config.yaml
experts_per_token: 2
hidden_act: "swiglu"
shared_expert_gate: true
num_key_value_heads: 2
head_dim: 32
init_std_qkv: 0.0412
init_std_down: 0.00585
lr_mult_up: 1.03
max_grad_norm: 1.0
schedule: "wsd"
doc_mask: true
Below are experts of layer 4 (counted from 0) of a mixture-of-experts language model. Rows are named router (the router's row for the expert), gate (a neuron's input weights, with its number), up (a neuron's input weights, with its number) and show model dimensions 192-255. Each number is 128 + 32 x the weight over its row's rms, rounded and kept within 0 to 255. Numbers have three digits each.
After each expert's rows: a language model's description of what the expert responds to. This comes from a sample of Wikipedia text that the model never trained on.

# expert 14
router:142117182065155086135192165151091117067141173132093145124136088107120124146070101119089151078119150101149103086110148107110110109144122186117104152179145127129182118108143180149066122163133116
gate7:119146115106117137141099149111145125116131071149164074137086123121062138111155113084132117132147124147168121157166088050052143074148140092125161139113145137162156081122152188131122140121165144
up7:089123147084164095128145169149175143117124117153142106168135151106105170199186073189153091186161115132100076118125182084115117142148040107132096160108163144135139132092096112093093086116145133
gate8:092157172116096155134156160139081163074141150107131107151165113132172134175042125088145107093122150133152061096106174152132133136141085116160156171098144107142099094167115141093185108148190118
up8:148099126067138159174159117118060125123091108114090125122124125099087087180104106107089057138092169176056134162087146123127180131144149193115091142152184089139055142147113131122183129159187181
gate9:105141186138107060129115213128124121157111117153164144129098123203069166104106145067084102095092152212126103073160124141183063133105160125153097199141109143136143148114129182158151126143103130
up9:169152087171117168187156146104137125117128146155153112119089095163122159108176113091133074145133078133116170194140140141128133161085138134138122114137110110144106145096160094109106115099136096
gate10:096210084076189111030165139132125122174148086112091128117120115134153113078057074162106095166197174153103113133073108195142077151116172115156173121071101100129150109110117119140122172141121089
up10:157125156088135144093133090155135161108138120126125120094169092145129145092167155109120096113141176134096155128158113095163120116082085174162124183174122144135087150149140133101191117161073085
What it handles: Pronouns and "to". Subject pronouns (he, she, they, it) and the word to after clause boundaries, plus some mid-word pieces like e or ke in names.

# expert 4
router:181104142162149166069099111114103081171150117192067137116116165170091091169119101101114116184172169184069148092112151110117184146078198124122147119094164119139105113140093162084154144095138149
gate0:104085156135127146077129134100087113192113133130163089110120126169133092126132133092089088133151085153111122133143144110136149107143119121216089116096169097166148143102135097116186153127120109
up0:142124175114156126219085143098159168156116125093146123167101111126126151133180138129101134105154124136159054040076125153110134180140158150109097170100131145116135148124130083144160144074150160
gate1:137166086133134142137124145138121062213119082123105152121134128114062088121145163186149133088182157136136147168155112151095140143118191141190139121103110113144056109090120217145173168138173148
up1:109087182092099168097085098134061122090158147134117148144095117109116127124084098162101139095099126168174094106146101108140153163114069100131124156177153154163132145152120141175172060116188144
gate2:151140165119170113128092125143106125122117139150137148185135130138112056107115140092149105118159120112092127136095142091135162124186144137152153166061098071092074124150124122120141126181128136
up2:167107101121108186064165109114141201068146146104079144151146152166109157118151128144198098190082149113172220149094047156082152160131125169165170117141144180097149093120116096121100106148125143
gate3:149107117117123121178141168132133121130099084143122137138157149125111118158138128092142174119071182121149144148124090114108121119115117132112194146132094165103086122096139127111161110169153139
up3:122072149133174197096134144170157124126131124110093097154134150123136076123106147121146104108099192088167179111070155199111131119118120147119135158093134169162148117097136116145134117123159100
What it handles: Table row line breaks. Line breaks ending table rows or infobox lines before a new pipe or dash, plus rare lowercase word-initial pieces like s, g, sur.

# expert 33
router:189112125113081100181163129115102169160107166138089113190132109147101088086137089117146102105111118099141132200090128133080170125074153136173103103098133079154079078137204141169144108125084122
gate0:168079112110061162108144145094113144154143155121093085095179118144177083078192126144124159091116078130111140157131100160130102064075099161114186102105138170107089134152115179160072143079180097
up0:166174088102089125150174153107113180128157139170149091078150170117180088142183127125196139085148084199123146106083116122184111122091140163085079094098106216122116077152128126095140079076143103
gate1:166094167130206128148114132091174138096157132162153097142150132128085091174119127148135051095137127176104096112144180117110170180105125150095132117084132156106080107116130139086124162091090196
up1:132099135067161084108107114113043119108099159133139127151165112112094174182139151132064079159147076091105096132155140178110169154099121137144110128134142131088162084140091139124160113137161135
gate2:117084117072076160106140153149087164114135116084138128129128156154168126095244115124123094128107055168137174128116209137080122114172098195089114161102135128140116118099182117153147105152142163
up2:113107160093143159133217093116177139144112168080201194086154133173165104143180113134097151148141159210090132125140104163158166115104059151118113137117086108186135144109114101150160111110059183
gate3:167142165128186090113131103150098144123135210087154144110074122110079173180073156147163131150123160140114144139116143114149109187089113141154122172148068151179154152103151163143133094107157178
up3:152103137128116127138126109130155069085152136120128111163181132163145144092138160131114153108119101172110103117114166208082089081106184107097150100125176083143085150115171114120180106110091150
What it handles: Paragraph breaks and quotes. Paragraph breaks before headings or new paragraphs, and opening quotation marks starting quoted speech or titles, plus sentence-initial there.

# expert 47
router:168134159080194174118160136094133111107105123136159125131106122179136125102123137154116083134139098131085135125171137097170096107142179099112143182113117097140074140139048124145147158113162125
gate0:159116174122172113141100148139104120136120166070123139122122148170113172057133113167128076143162187114077107146107129107112217104127092075127071089127113115116136115170121058176105123151052141
up0:187144091158079112172142150113119119160121177143123167138148066123120130132133130123148162075113124128122125066133118125110081189099154128132167155192150192152115156125122154152179171125175121
gate1:174114165127154141166125076152130100173159142106093174143135142162145100110078161106133127110136087157116099123119152131084091134161098155140117187077167113154120083120091097108122094175132139
up1:160137130120095134135084095119091133087090099155176147077099108101125120191118102107148092092137190137178184123095137104101125076108080210127118137151144086146105105138127122173120128144111115
gate2:131104183143136133135128123152155102108134125102136146122157088160093152165181146111154095140137116116099099121151132133142133187191150132165118124108130072126144095130202117122124070140139138
up2:160113096134121121168130135134081148183151096148166176117145067111166151194173158087138140135160124133125100093102144091112140167182069090120150096140144101112089144117121051097154149104127105
gate3:074155095163101142144114137094141167179144139134139203150107211161122181141145116132181076126119094110134104118085127111148096119169162111092089094104206147083142121093171097161152113168115191
up3:082173120120172116113136169086165093118144102146116141125112152128080183142162178094146143123153119107151156145109114128166128109105143156157139143096136171103166070124140180120196089125204183
What it handles: Coordinating conjunctions. Conjunctions and commas joining list items or clauses, such as and, or, but, while, especially the final and in lists.

# expert 49
router:181140111133149113080100122135159119143166135131143117117122158167190129072169107110227086132136165179159089132107137187074085151159132154128143127079129118074146115050105117110120168190146161
gate0:149165086112169175092164178084123199109136098144059136102126179135120135157167138135094097075082122103082121102113105147120171144181124125159190153098091164140105139093090132154114152118126135
up0:133137116110099090100154185139132139082167126132076167095096131094179092100094169078138115113103164127139123089101094148125144137123128163146131134137160139200171181136166177149128176123159073
gate1:110134132164113129205111115119145154113133101055138179134136208119139116123158157115098107055150144110056137110168098157130146139081089075110143164130157163102139156110179152136135163155147139
up1:105129103133141153126118137137088094160120158156127073104103128145124143115133150151140150070126050141195178183148138118076132090117155109138131130100126154134139142170147132166098138125121122
gate2:100144140185122104130081142128103132161137130097104176093150114135185162110139172138143102075109175195162129110118090167119144126099157111113139139135141171140115157084151135084078143097164226
up2:130091102120111159137115084096114135140114173109177145125166075130107106138125163141108102169132119111116121127096160100101188134131084119127165103110161101128118140211089115143169099153160107
gate3:117127191109098131172089120124162093091181084120182164211107113110127182153155114155140129140211162131111103105115108164160159102104128161127168088108131163111084144085175174101098118119125129
up3:131123162088143163108112170145126082125158162177074117127152083155108092079144082094099185210128121134085166131122117084138084122159150133122131098177080177140099129140128112097151141086210112
What it handles: Title-initial and under. The preposition "under" and capitalized first words or pieces of titles and names, often after a quote mark, e.g. "The Viewing", Be-havior, Under-ground.

# expert 43
router:120097133153164143200182139128109176103069120138131140145174106092124097122112131100141182099150083155065159168165129143145128070075132093140126132178104111181132105129106118113129152107120173
gate0:155115117151082076181089111093134098173129114147130148129158109169090093134145109178195173090120193172122132128123173217129111128117075062102129114132151108220112142129178158173210135076147091
up0:097117119164133091105191089123138149158122110110127093110106130172072176175108160140149139151128061091144097120146119131210132146099148157140180081134120166148091082107161108159131133066141144
gate1:117120157109146158157187208169135137164112092144116152151135095139171179152113193124121173114100084145167123152156141141147083024123139066135147081067167177106181172147162137131131132130101161
up1:143117134124123143118079220175129173094171155140126100134199161079086165138110168140102062120161115129161131137099099125144152110099117104118117076038181118090142094199135054138110146142116107
gate2:150152154166112121154125088108139079143147135079136078125173136096062165094176188099129163094161092132107128136121116160083118177086135166138148108163149097111158169131092105150133100126106148
up2:112131152160116144162070111075059157129087174134198154167145083147065146122157140150147131099136108148085117126115137148090154103160095162140141139079132152175090142136145128132156072134180095
gate3:156120128104179144128124108093165155162081117117089106103126063118089191163047176063122143116179061157055108126080141190180135078135154153109156138134087119162080076137157078151145202128113092
up3:102089130141142106098084108130181152115094138116116128166141126088101092122101115141109102171100122173120071111093142198107125139118127191127118127129132166095110166133158120140105145108172127
What it handles: Plural and noun endings. Word-final suffix pieces, mostly plural s, plus -er, -ers, -ments, -aries, closing nouns, e.g. rumo-rs, office space-s, bound-aries.

# expert 55
router:123160141117140146106198137159162207086198150074115157102081176149190148110103147127100149108081074155145149191135138138122142179161169102115098124131070106099126121149192095173140136104093154
gate0:108128119088133109073128118148092166161116086120115113125103173140115189134096158167174150134152153141053142172097164167117125163112187117105132128123153131151053188111092138186142146155190115
up0:103111179079132104070134099130104148099170124116155194137086180128090106088124153185069135115135150098056074110132121091056083136138187138086107072147136101140063136156126084131101183102146105
gate1:112127092121139178132156107153165121129149184140156044131091132121179121088145139150141180105137148115168100109129187178163216153140175079120087091126114132093112139123179082154204130127116133
up1:140117140144107050095150146148121118118154113074124075148078090129064158142119121103147081087107161168156128150085145191106122173112199132125116102092107164157129117157091113113116146092201108
gate2:098099154135128118145126101116117166180130099117131136158078125125089142078086105146137136121125126118082089152103145130122118154123166226105143105158100076095131072171152126081185116158110078
up2:164094131150098135110104146141169135074130167159140119101166104113155116185067126147143146107105143158124194101139129128099117095125127136158117129189094172107109149149109132174128155121091215
gate3:086204106158071101086157105140155098152138153097155107136126149115142123183076157142161133139100143118116127170133159101074183130117162130058107128076133123102133150119171070084127155196147104
up3:137199149096119133150145151091117098148103112133144131142125076176124085159081122161168102132151146095099099154165078112171111176120157167134164111093103163180113105136123109148107151182107127
What it handles: Personal name parts. Surnames, given names and surname fragments after a first name in lists and tables, e.g. Richard, Wilson, Steve Fitz-patrick, Van der.

# expert 52
router:139152099167123191192107160130135106131128158169080163071170136106089140135164132162093076114203148098161168098115188179084152079098139117123159109154156186101138115157142154124124114123152185
gate0:127073145157134121136088108098186104098148136079100157121114093093148092145076162147140122117078143158065127166059097089118130091195122097134106118150142195086171099138106174172150123154133145
up0:116130154150092137106090175125168111101149093109041137147222123204169103074079102097097087133155172153188151111127134135125195125182093161128153077136139077089063148116112155159109131074182142
gate1:207143087100106172178138070119152058158193115167141160145121106142128113089114113153112126121125085167133193108106180165141127173103126129131152114047124163155108130118127125159164076149161159
up1:094134081104176118125143133111141141090144110093102105074159078109135135177145147068092091085113167104110131133132127144131152095186132132186128128119080099151028117070050133121153155174139105
gate2:162196140104129087171156094058117128140153096175129109168087138173181137101129129124147109150163144122121080151153190113099059098126110117116160131160122101101174167157076089141118092070081133
up2:178133139123151116134150176122141131198055090129112133140111135115107095136162162159130103122219117190144135158126118124072158121102135146082075133183139085082174042150105101126068095149163103
gate3:123088078098127141146121130216104124175121133069095145094150133119084142081204133173090122081108146120179065156135128122130136060105123078134130140127113099168156137178080159110116095110160130
up3:133141146097106144139133148148132173121124130059097069091119188087101163130073148135166128112149086148098142134116072133108114128112107116041132067120118154177171129139077141085183093139109110
What it handles: Section heading equals. Equals signs opening or closing wiki section headings like ==History==, and paragraph breaks before titles or sections.

# expert 60
router:089150136151103121111120155142138182134153168055132130181192107134104164160177188141170089098095155178139099090097133103163157152120094038086111070184091162072084138127150130157190141151123143
gate1:109149173172081132129133160091149174191082156103155166143122139086098189115123148127190131144133182128161134150082127163074181126112075109153092100139145070141125125147111143147200132087143162
up1:147123131127077087183109116140119130137093102096107139162153121080127175165154115099176175178128115143055095118101080124160127152133114092150106157151091130098165158136168131097162141121196163
gate2:118141117125128135174093136074126139136147054086107088117113065144084148142151113114172061133094120088132110199134124119155129130158146142108131175181176167137154092146140151108191070115123122
up2:072134055103096140108114173118062161117165144149198127169142092160143130163139112124141063113140153120140179139080131186151163149121104159135125074132164143153135107192160150152189143116127067
gate3:222103111139106141104110137166139153066142183121160132211099093089094099163141135179082126130141145154179155083165108140077115127154080154168129114110127141098186139151160105115146156126141152
up3:186104161140094074134134109136128070181133130101067128073166109157111105059140174104093139118172099134105151079094104156096132113136130131109120112156190133152152122112105118105135141137118127
gate4:112165138135124118127113191136130161147121179097155176043146120175097142118141086130121144153154118079161090200091063137131155164108159135109126143104175116070143100076156123111121174124184157
up4:139153125107106054127173109123155142132118158103133118092139097129173132199143108058127114071052132141154076142090088146107163164129143141108099064133152114116111120102198185115144167135189122
What it handles: Numbers in text and tables. Leading parts of numbers, such as 18 or 184 in years, counts, percentages and measurements, mostly in tables and statistics.

# expert 62
router:152147087142156169154148123160119079108101144174145101176124144134162084124118116150156123166123179168097082176126110039139113146138098177135121123155144119149067124139115156152110145121117119
gate0:112157177137143128103123107153098094105063145080100100121100114128149133145092093177106185112143084154088155093200111141186118128067140057187137104123120108090124141093135099107104060170102140
up0:150119103135159139104184129121121175182133127171090131166202118219169155099132147140072176173177158118104117129110079112116230119127102162136146144161114146075123131143132097099103155106104148
gate1:150071130155143168124159127119108080167104177173090123085110177145186174167101170158169087144114123123160123116092193132150108137135100159145093116134114122167120096178116086149170163082170103
up1:118159140150145123162122091118175142086111059111131109121100132134132135124136156087108149113101097155082184072119057142104160199170078163163107118132165139165159158147171082079053138145173137
gate2:146151152126116176123151115213127126162153184142124168109104114103156082116147119106169180129108182105069092133122146097126163071132170208180140105110145162111136154153158119140131068175162086
up2:081150153125126161103120106159129119141130108115058169119096112150139144040091105128135123160081125180067106153161114114144160196093190152157110140156134074109144165100114100119144165098157131
gate3:104115094113163122119184106068126198176184100121087080142166117166044147173082067109145114152152184134125144185119131187143145127175119148110163164140121149091110145116096089066130084124164101
up3:121145127136135073156145155093166114150165105158157100116156105128105171141090166120113187124144145096110142165112110116144174131099192171131088169161152124167149111104164100152120138076148169
What it handles: r and er pieces. The r, er and similar pieces inside names and place names, often Spanish or Latin, such as Monterrey, Unicorn, Glamorgan, Rosario.

# expert 53
router:135178116151060068144139070149101114132106120115133133101120125151125075106081123185089149179114121134094101095068100112171120075138083133132151168129134094116127122196152096128145067146103161
gate0:067103125123119143129141061161132120131114127152172148138167098173125136103049162147159098103141110109118086222095138149158066139107178098137156116104101102103107100132127096123125097134110211
up0:114061153118080145149101109090117078143144126158104175153087109099153139154169144172117118067122179100137150117111123098142153125136173094124144179169078135047157113123118123126158090099101122
gate1:092055191119113129139117169123102162144128097154130157105124137202155138076131089115137117138101241139067076099106188093116097127107137110139122171137125138112139135134115092119131091110152122
up1:124136172130109092148111184113104102128134073086103088158108063106105135121124145130076159109076082124158113106140111124091138152109132079084156194132162150111128155154083137100195118112147142
gate2:140080118070156146178183063200165105106151073121117104180110140134132150117100109149186120139138127155115162114082152144123097193146131126145067091089140153154104133156201164152102078115194183
up2:063111118162117120114160171135149169130111105144168189070119115144150103087124145081154090118074160091123123090148160080146110147167164149160039131137141131105131134101145139149044194126118137
gate3:186145174143141141111127068162102124194137137106127192190127098137127138124074141140199158117082123113125159164108180115096151099149139094184111093160090114095113088170122133126136201142134180
up3:167132159131101159119185115179150071193129147096106118151130065085104125124142162117115090110114175088116087124059137081115155107158116123121135118138203152133079168141113093172104178169156167
What it handles: Foreign name syllables. Middle syllables inside non-English place and personal names, especially Indian, African and Asian ones, such as Maha-ras-htra, Sha-og-uan, kar.

# expert 5
router:143110135161119142082076117182152066148113134140182114121180129102105069172134126150093156060119102143106077131057174103114156119111116121123100116142203147155108128125079148087180083124160171
gate1:115112187112140072125139111142113094131119113109150127113115095125197143112133154110161117094129119112164133158076160116169161140131167113063088132146120114120170148049093153112123107140133163
up1:148093105140152134128163142163100058131118088154148132167159106141138168118145212150075154138109079149139083143128175097119110125167191165125138137147164130043146108122098158065179191142138150
gate2:126140093132202083140210092151170065122138090148185119143182094104153141147138133132118144140113087107181138159168128086080127210169099118077078124074110130158165131193107145141137118131067129
up2:135160099167131183128129088108165149130099082096100136124179154126131100092099125105184103140150086143118141131182187120129140100118150097111110156152142194124100118124117140102137104135079130
gate3:077047101153155148138088160113114132125126153190128165137122141127114090189145242114104167147068118076118054175136119098097074140085175101129114113108121172131108103167131106105105116112095122
up3:127147093168147123085144144082157195198167119139183136157091128094054097179167142122110182065180173172097149128119086118161132127201114142162117126093200097126090129129188067141139149161154144
gate4:084153106168151153090122136151136160088099127129036117113160141100163150110147067137104128110160147064107111116134189184179154135152128163135111180019109143175154165133098150121116142137104147
up4:178127132158115129129172171134113125126201069148165131092174162152124096128124130135128120114092163142180179156131076126157125095121116143171167140146094109201122137116155138148078132141072132
What it handles: Coordinates and infobox data. Pieces of geographic coordinates, time zones, elevations and ages in infoboxes, such as ′, ″, N, IRST, "(age 36)".

# expert 40
router:138165093127124072111078119096118130164130138146187130149167115078158110168138109150153105109113186085161149138128138159133095118146112099171142068123167162111107134110139127110102121152097172
gate1:109142177114126098115189128145114161165053123109105095141093116129129179140158161158154126135103121170176166166132092135186117159119139081094092135172156145156166049096116120126133124140149193
up1:160132151096112079147157143142070122074151160069181138140141144144125093103092113110106121150068199164087127181102128139118119133110160143095180094146112149150155134107129124156132159123091100
gate2:116094153176095038124138184137122140158138130137164160145126092104170098164082118147141174100142164123109115084180159141150095133077217114127137092156116147156106094121119172115105169179139144
up2:165131132135130114137136103107148127116109070106116093139106152120123097129157164156084152173078088146094110148082138121102116083162128141150175121148149138129101125178112182119129149183129046
gate3:181122115095027136117156131100132181106079105112086130094139116112178079132182131106149195085137115119091139121111110138113119130125125232082114111144134178093093073169126138110135075183130140
up3:096164124131170095131101135147082153183127239089077134154163117084137158124093090182166083082126150068126083142129139104149131154099124100090122182144136054139135145119134135116081146088144142
gate4:120093070154153089112081158090099109178092171147187066126099181154169176148123117056092088119135141120145113150175181110183130190158130083133102137149158157128096150107090181154207123129157161
up4:100150114113132087138099150115159111157146126128110094067165120136095115122143122145128122104057135108127170152080143153107140186116112127150147153091117183133100098031114098123210099037163111
What it handles: Name-initial pieces. First pieces of capitalized words and names, and common adjectives like public, social, human, Personal, as in Mil-waukee, Blue-bird.

# expert 30
router:107130140145156076132142118150121159121095101162125077088116177157138089153147133178106087120132161192130129154162164079113092166131170130121069119069150096154176102182111195110104154117146172
gate7:168069124172112105079155119129110108093102161196186113112164138120127115130177125073174167070144098109117087100174126145183124161167126087123158098115125140137153162106177152119099125121117141
up7:146091109146076091128145132097158167152119182175158123132146131095152066093161123232130114200156076132164121141127078111135145116124095106177107136160106138079076099131110122113131122170105112
gate8:128164119084186100068080153139175128100216090114132114159177143106140112138110158132151115092141103150145154154173129105104108161114106120134112088170131181147132099175143126090124134103160147
up8:081153135097119137136170157144139120105082120108158169118104158106148124156086127159070132193135129107140127157122149106138133105111176111181131148111198139098095166132213137074033122139138121
gate9:064141154141162136166105158104113088106142154130123065148112114082113126153184087168115151187195099114148133097086112083136126114131123118116190105101120135120136143176091136179119173146124111
up9:143144119133130052109076124114089121137098102066129084152070173113139167127221037187151127142108111196108144152107157151070050066160098131163120113124095156134085100122125126137196132105130109
gate10:141132128126183142097126137100092102165127152139109137135162130141097146095092101137095162096073122118138119080133128038048154146101127099086161195128116089148143112164127143175103157116096173
up10:108118110051100127140142131115134124050151162110131142107071080107133118138131113057179126132134159128171141145138146142105145141106146152113099155099177169121082143155100139116099152135127156
What it handles: Auxiliary and linking verbs. Forms of be, have and modals after a subject, such as was, is, were, has, would, been, plus some main verbs after subjects.

# expert 35
router:135142094098132146155092153102140151107128156058109172121156169152123129125109094171116164114127147091123133143094128117069162208151116116135119164087049172135147132141184154169150142160094091
gate1:108193105179134036147093096148175143114158104169143169157080109136199124105161179107121097107131173152152110074164123127109103097126154107091140122149181066124122121112077151162146160131146086
up1:139132107138191176180127120078106111097040072127089119080107113161113142232079086158140124110088160104169123130137133227102110139115141119176119114068154145151117126126099159072148127179101091
gate2:124106114114103128139113067116085090121176105123104078092107092173121117155128121145154113169161131114141166150140151100083161108143192144082115132079144146129141117112116124098106059135116126
up2:094109070159102142063064084114122115140148139102172149152084164094116157106083121107153089122128205105117082100083136146145162164107142185117042110153122134210095102184118182140141205156165142
gate3:112091112119127178170103133146113161186129107147077120122204124124123111143146134165150117128161094092115091241092151104171082155090141092079121090129184120070147121157172082160096129139133175
up3:166171176106186130132152096155140120165144137136108087110091173163125164123123159117164126139137156147098111103102144142100181173116110104200123116182024155116149134135149159164093169179179125
gate4:107153120165133151133098129087158123143174115118174113169187139127144108102162084159077163110160138093127123149153126092098123142122141123088169152121135113114129115132133112109085111106204142
up4:156117148117135162130171121172105137119134110155127159088138133071132122110130146154089131065110182140130117117138115115147132170162065147057131052154190101132114186097107206125123098133138189
What it handles: Personal first names. Given names starting a full name in prose and sports tables, such as John, David, Mike, Steve, plus York.

# expert 37
router:139132129096119141090126212091087112128138082073137101161127179172144119099129123098202125162113086192160190078223135143163144091112113118099195142062105124193115116160145133151219144134138126
gate0:100091119149103151117124043071129105125110131138121124050076146159172098133121161120148146117130129229175083124175178106122131129126070169142161123123152132127109089134114056109083150130121140
up0:145138145132124152125133117159110142155097105158140110120180134109166106140061112173114138124142132141148125162097137144089119148188129138143118100139093114098109132099101123146211159109125107
gate1:137120139118111087135119108150114158099140189149138161146177159121124105074097073149204094139137136102145100103136090081107122064166129073130154147106128171146099149113129133172135078133078164
up1:135126132156122111166105165133097086107118120155161149086127153082128112128130128127196121150130114079125102062110105188135108087165149118166103073120147152118094161122065177115125092139140129
gate2:148148164158142140147110158127068092108115129140158131118140085164134057118093118162152120140091095045107197133152126139107098178139174145142129180152104087128095087131094106211129174148082171
up2:180087112139110156080114162140158128138115114117105124075105174121145102151126126122151168084056108141150106111104125120101082176082122187181063152091128158111145070151099088129120136092095094
gate3:150072175145125150078094182143108129109118174146151178144098106087128118098093129163092146141176140124128142137182146113097126168152166100186131108114118159139107125169159080132120086067146141
up3:164150207120078107114127156124156149118144148061148155140150201142183138154152108191155110197162101111144101123111099098139088112103109114143121130122092192112181131135081124097138163113142137
What it handles: Separators in lists and tables. Separators after a name or title in tables and lists: pipes, semicolons, colons, spaced dashes, "vs", e.g. Tears of the Kingdom – Nintendo.

# expert 11
router:077124176160123127158149181111096107112161151074137169164122107117112121141153129147105097130106178153168101154148112148104112146073101059147113069118158154083078158132208113123161080195122157
gate1:074131154166172116163114090108112166093165113146121126133101121127154140111119105087118132069120112117119117194134155126149166157117165100176180118107114090166129150115140111118139118187068120
up1:148127109117144074091182153115085185171103077102143136147114132128101139114145126119078146157111107131132105127152180151098129127160167112178111082116108180101135098090186169154176098122149090
gate2:167136175141148106123138145093115152111178181207132099143152104127078176097104071074158113162151148087131120145146061104085066159162068132166100165167137112123175183120167142096092172195123151
up2:141130105150130180113154085142130147087094169121124134103172127127136179085098080211165157122161133146148089176071130153179210127134117192109073109071140119109134114146150136151138066178122139
gate3:128172129120137160162135130125047119122127083101151147188105109074124145111160097138080144165133203171118145134133127095105116162110060106139109119133099116090049109112098147109118161163113182
up3:110142143156072104098165181158135147131090074117158120150110142128112138144076115131119132182171112134183119116148101097085149060169165086125132125123147164049142124094123146122141104123130155
gate4:104136170146126110194133145129124172183117154158150115168140111127134168134110122104080137075185137160124196157107096027155139104146179148105144127144155144083087158164170160185069105125100142
up4:128100196184139091096091108109092145108141119128155114120121144128060148126151067100132141116123101143099098164143114081153201200094158109127140138131137170156148150133172146116134131122185110
What it handles: Ordinals and table numbers. Small numbers and ordinals in tables, track lists and titles, such as 3, 10th, third, Second, often after a pipe.

# expert 0
router:122204169153113151070065126128181128125153152116075116152130161096150183119102075109104121155104105091129095135169115176187081172137157093174177066131164146169176093156063091118216132190087120
gate0:125138129178116114076082124136148154160150158170097147181132109155152153143106089128073192073204153143103138169173118148138129192084116114116183069190076140148144108162071149138114128172124118
up0:072079146168144165077138112139146115160143155112094152150135137096166140100152153129196117145067123111105129112093088148158113135154153165113056125093117153151081166158109116130132141140089123
gate1:113112114154086137141174119116036087203190097159081122128147119135125127078146116105147129131129060191163077143107118135158154111160187137120130068134135146140118144098063135114115135112089114
up1:128088126101166182120138185145123172154167226180125143117106079072081194093077143153170078168076158187152122120139135119168113115065081124104132096108178118134101079110141127178076108128177137
gate2:140119137098128094121154110124147114103158139158125121169150082129144140153082047135084151154152129094097170110136139139155144145156156060090203126161150096081181194087079105199165127133170122
up2:154196137143118112155160119157122131133150152113116124109152142101101070101131096132078116155136153130083098172075099121108149164101118086146139087181111113070097097123171117122137113086114132
gate3:158116101148121113177159090148113187180142148153092087160146112123183099085145128178147104095065135094128143147145122203165105158119061134110162093112165109146117130160168127074145207125163053
up3:126122087130172142175108134159137140076110096124105081122108132138101079115143138109103141130085092164138124114092141114163164133106214098061085185108142109150098073140184144192143103128082123
What it handles: Biographical role verbs. Past participles and nouns stating roles, careers or works in biographies, such as known, served, appointed, ordained, published, film.

# expert 31
router:145100146140143101131044133178153178155113141108138180061113104185161137117125144104148109088164176111159090149126178138046096131143168118123093100120105196133172083098122064098104124180148164
gate7:070137144130175110178125156157117133139094106159132116158150156090081097140111084100211145096183102117164121081136111180128141113194135116121139165116156175167119124153190084118147130133132067
up7:127144160124119104129107135148196075074125150118161143175143130120101126104130164123144092155141135088181138087160147120086108081106156139147114154160111160145135123114136063109191092108126118
gate8:107116186086123105133103128117144145109096131164159086178140122134182178123158128114159107106159148128112141118146068086149194105133110116149147079089132122192152066095108119107183127153144141
up8:111132119063152091034131135110118127143033125106128140126060175120094143192107150110080193114098143082121146121147113103139133133193124142081154133134122098080105160104080146157084112132057191
gate9:143086138121121127146097127180113168132150118169137144169164159143086137105121174181101101100169137178097197053088171129111093176171118171042104133134181037166092081134091117152134106118128148
up9:086098124154188068093153105124193146131067103135109096144094115108141100131088148202060106084113132118130174158149138086119175159124169130112128128095069153163118121134119130141143098189118101
gate10:135087092106112138127081175089146117123118164105115144120150115155152115140117182142191115149118114143186189101089130139173166154148171108096120154167110118149115145078131144071142161146160103
up10:146143163181150114143119147142161072161159153130076134095094114086076128137096033149162148142162097150118071132137173150141147088129129117191144102105120144136142143117114106136073116150130109
What it handles: Word-initial lowercase fragments. Short lowercase first pieces of words split by the tokenizer, after articles or conjunctions, e.g. o-zone, o-pioids, psych-edelic, bo-tanist, no-ble.

# expert 22
router:080097129113101116087169092077133151088127121074149132149161117134115155128182158058108142153086139169124140137116107086137144112120096126108137101149125095181066144132141094104134149078188157
gate0:117168117137128142122158142109101142129060132149197198133109167128155110117138091111148172124166118142189156117145117167146199149135062117104171090138141112091162119108121112108111117137138112
up0:127164098103135097114149155092106165184184129148081062114095067184136117103139125127095169139090124070143087159202107136115146049155130144179178153146110160115094145090155156090138167090134133
gate1:131152180180148127095112176137112125107153121115106085102120124177075112136166133200166172107125122068158118126149182122119085127118165119107119153085080064136125089114133111098146122137128127
up1:193104147132102189207133044149103113129087081076093083142065158141126114160134145159120110105149095117125075164181088134121107082121112156106128134193147142127099142152086121122143122097100081
gate2:088118167073140111124128128133106198169136113119140084174077124193144147143088171117066110199140178118120130159143175121082130120060138175147097118199153162131114110130180072112139130112096085
up2:142127100173150118099088111154144115089198150118123141157083144154127117109103117126134138096145123128129125126138139074165106141125138131119129119160099100157106197179166176102132134126118170
gate3:105072098109096114148165099117108103075154134134198130094162143127088181092168095143140148178145165116108085067162164126100146156110111128185142098103164095145144108158145145083120200067114145
up3:137150121064127141108121195170147145087149046123089077080141117147137138117100145088152115146181184143169150062054158091141155126174137102171082116165140175160054076139141095101099088151140076
What it handles: Word-final name pieces. Final pieces of foreign or uncommon proper names and words, especially Slavic and Nordic, such as -ky, -ć, -v, -ge.

# expert 51
router:132129167151147146123127045106164159085112160129113144122110150153121170150153168076107159131072180071108155100112156127183134084163130168183099117099137131166185156123181083131186139143148164
gate0:115198124166134138167128083164092160151122146093112162116051156198165130099120173097095122169141101148162174097150118068125071123137124092161143116116062152078148133154186126167073076082091141
up0:105115147122121120074113167074115134115095158119101153094120161102131169060162142090073147109159052098178100091106178142133126184160155179094161092125134098110116090117161095153079113120104155
gate1:132097162171154175176162129159210097140094124142153159116148144151102136105161178138125121181115102074126180165161154111087162161082109181086124103123112095124187133122135118117127183122175113
up1:096155123086159114117124152163132068126134114110138195080140104130116106108106103080084100151100154145175130116079177153100193156072163127118100157113165147106120123139086146083104161117151074
gate2:122111150167123141134134160164189114101184111171156129151173157138136141090116133118174168155076118170127096138083113202107112154165164158075145158062123143134152077124104113118129145179190125
up2:068129138111121149102106157116089080162155112123160103140125058144138097128141100106113177101151159136167124152096085143140120155110114139176137106060172139113131050087175118114153180152118134
gate3:070060061165111144103121136136134166117112136159164113131088111199099116146154106109150144085138136101088151110132131170149118181102126148092129102143116164151083153173102110183167121144105130
up3:138112136143083107107166194114147142200081150115135136151088145143109084146185144106066086192140109170125103172112109116094139103170088096111130099173127121117103089118164114107232086147183124
What it handles: Place-name particles. Particles and pieces of place and organization names, especially Romance ones, such as de, La, Del, South, River, and table-separator dashes.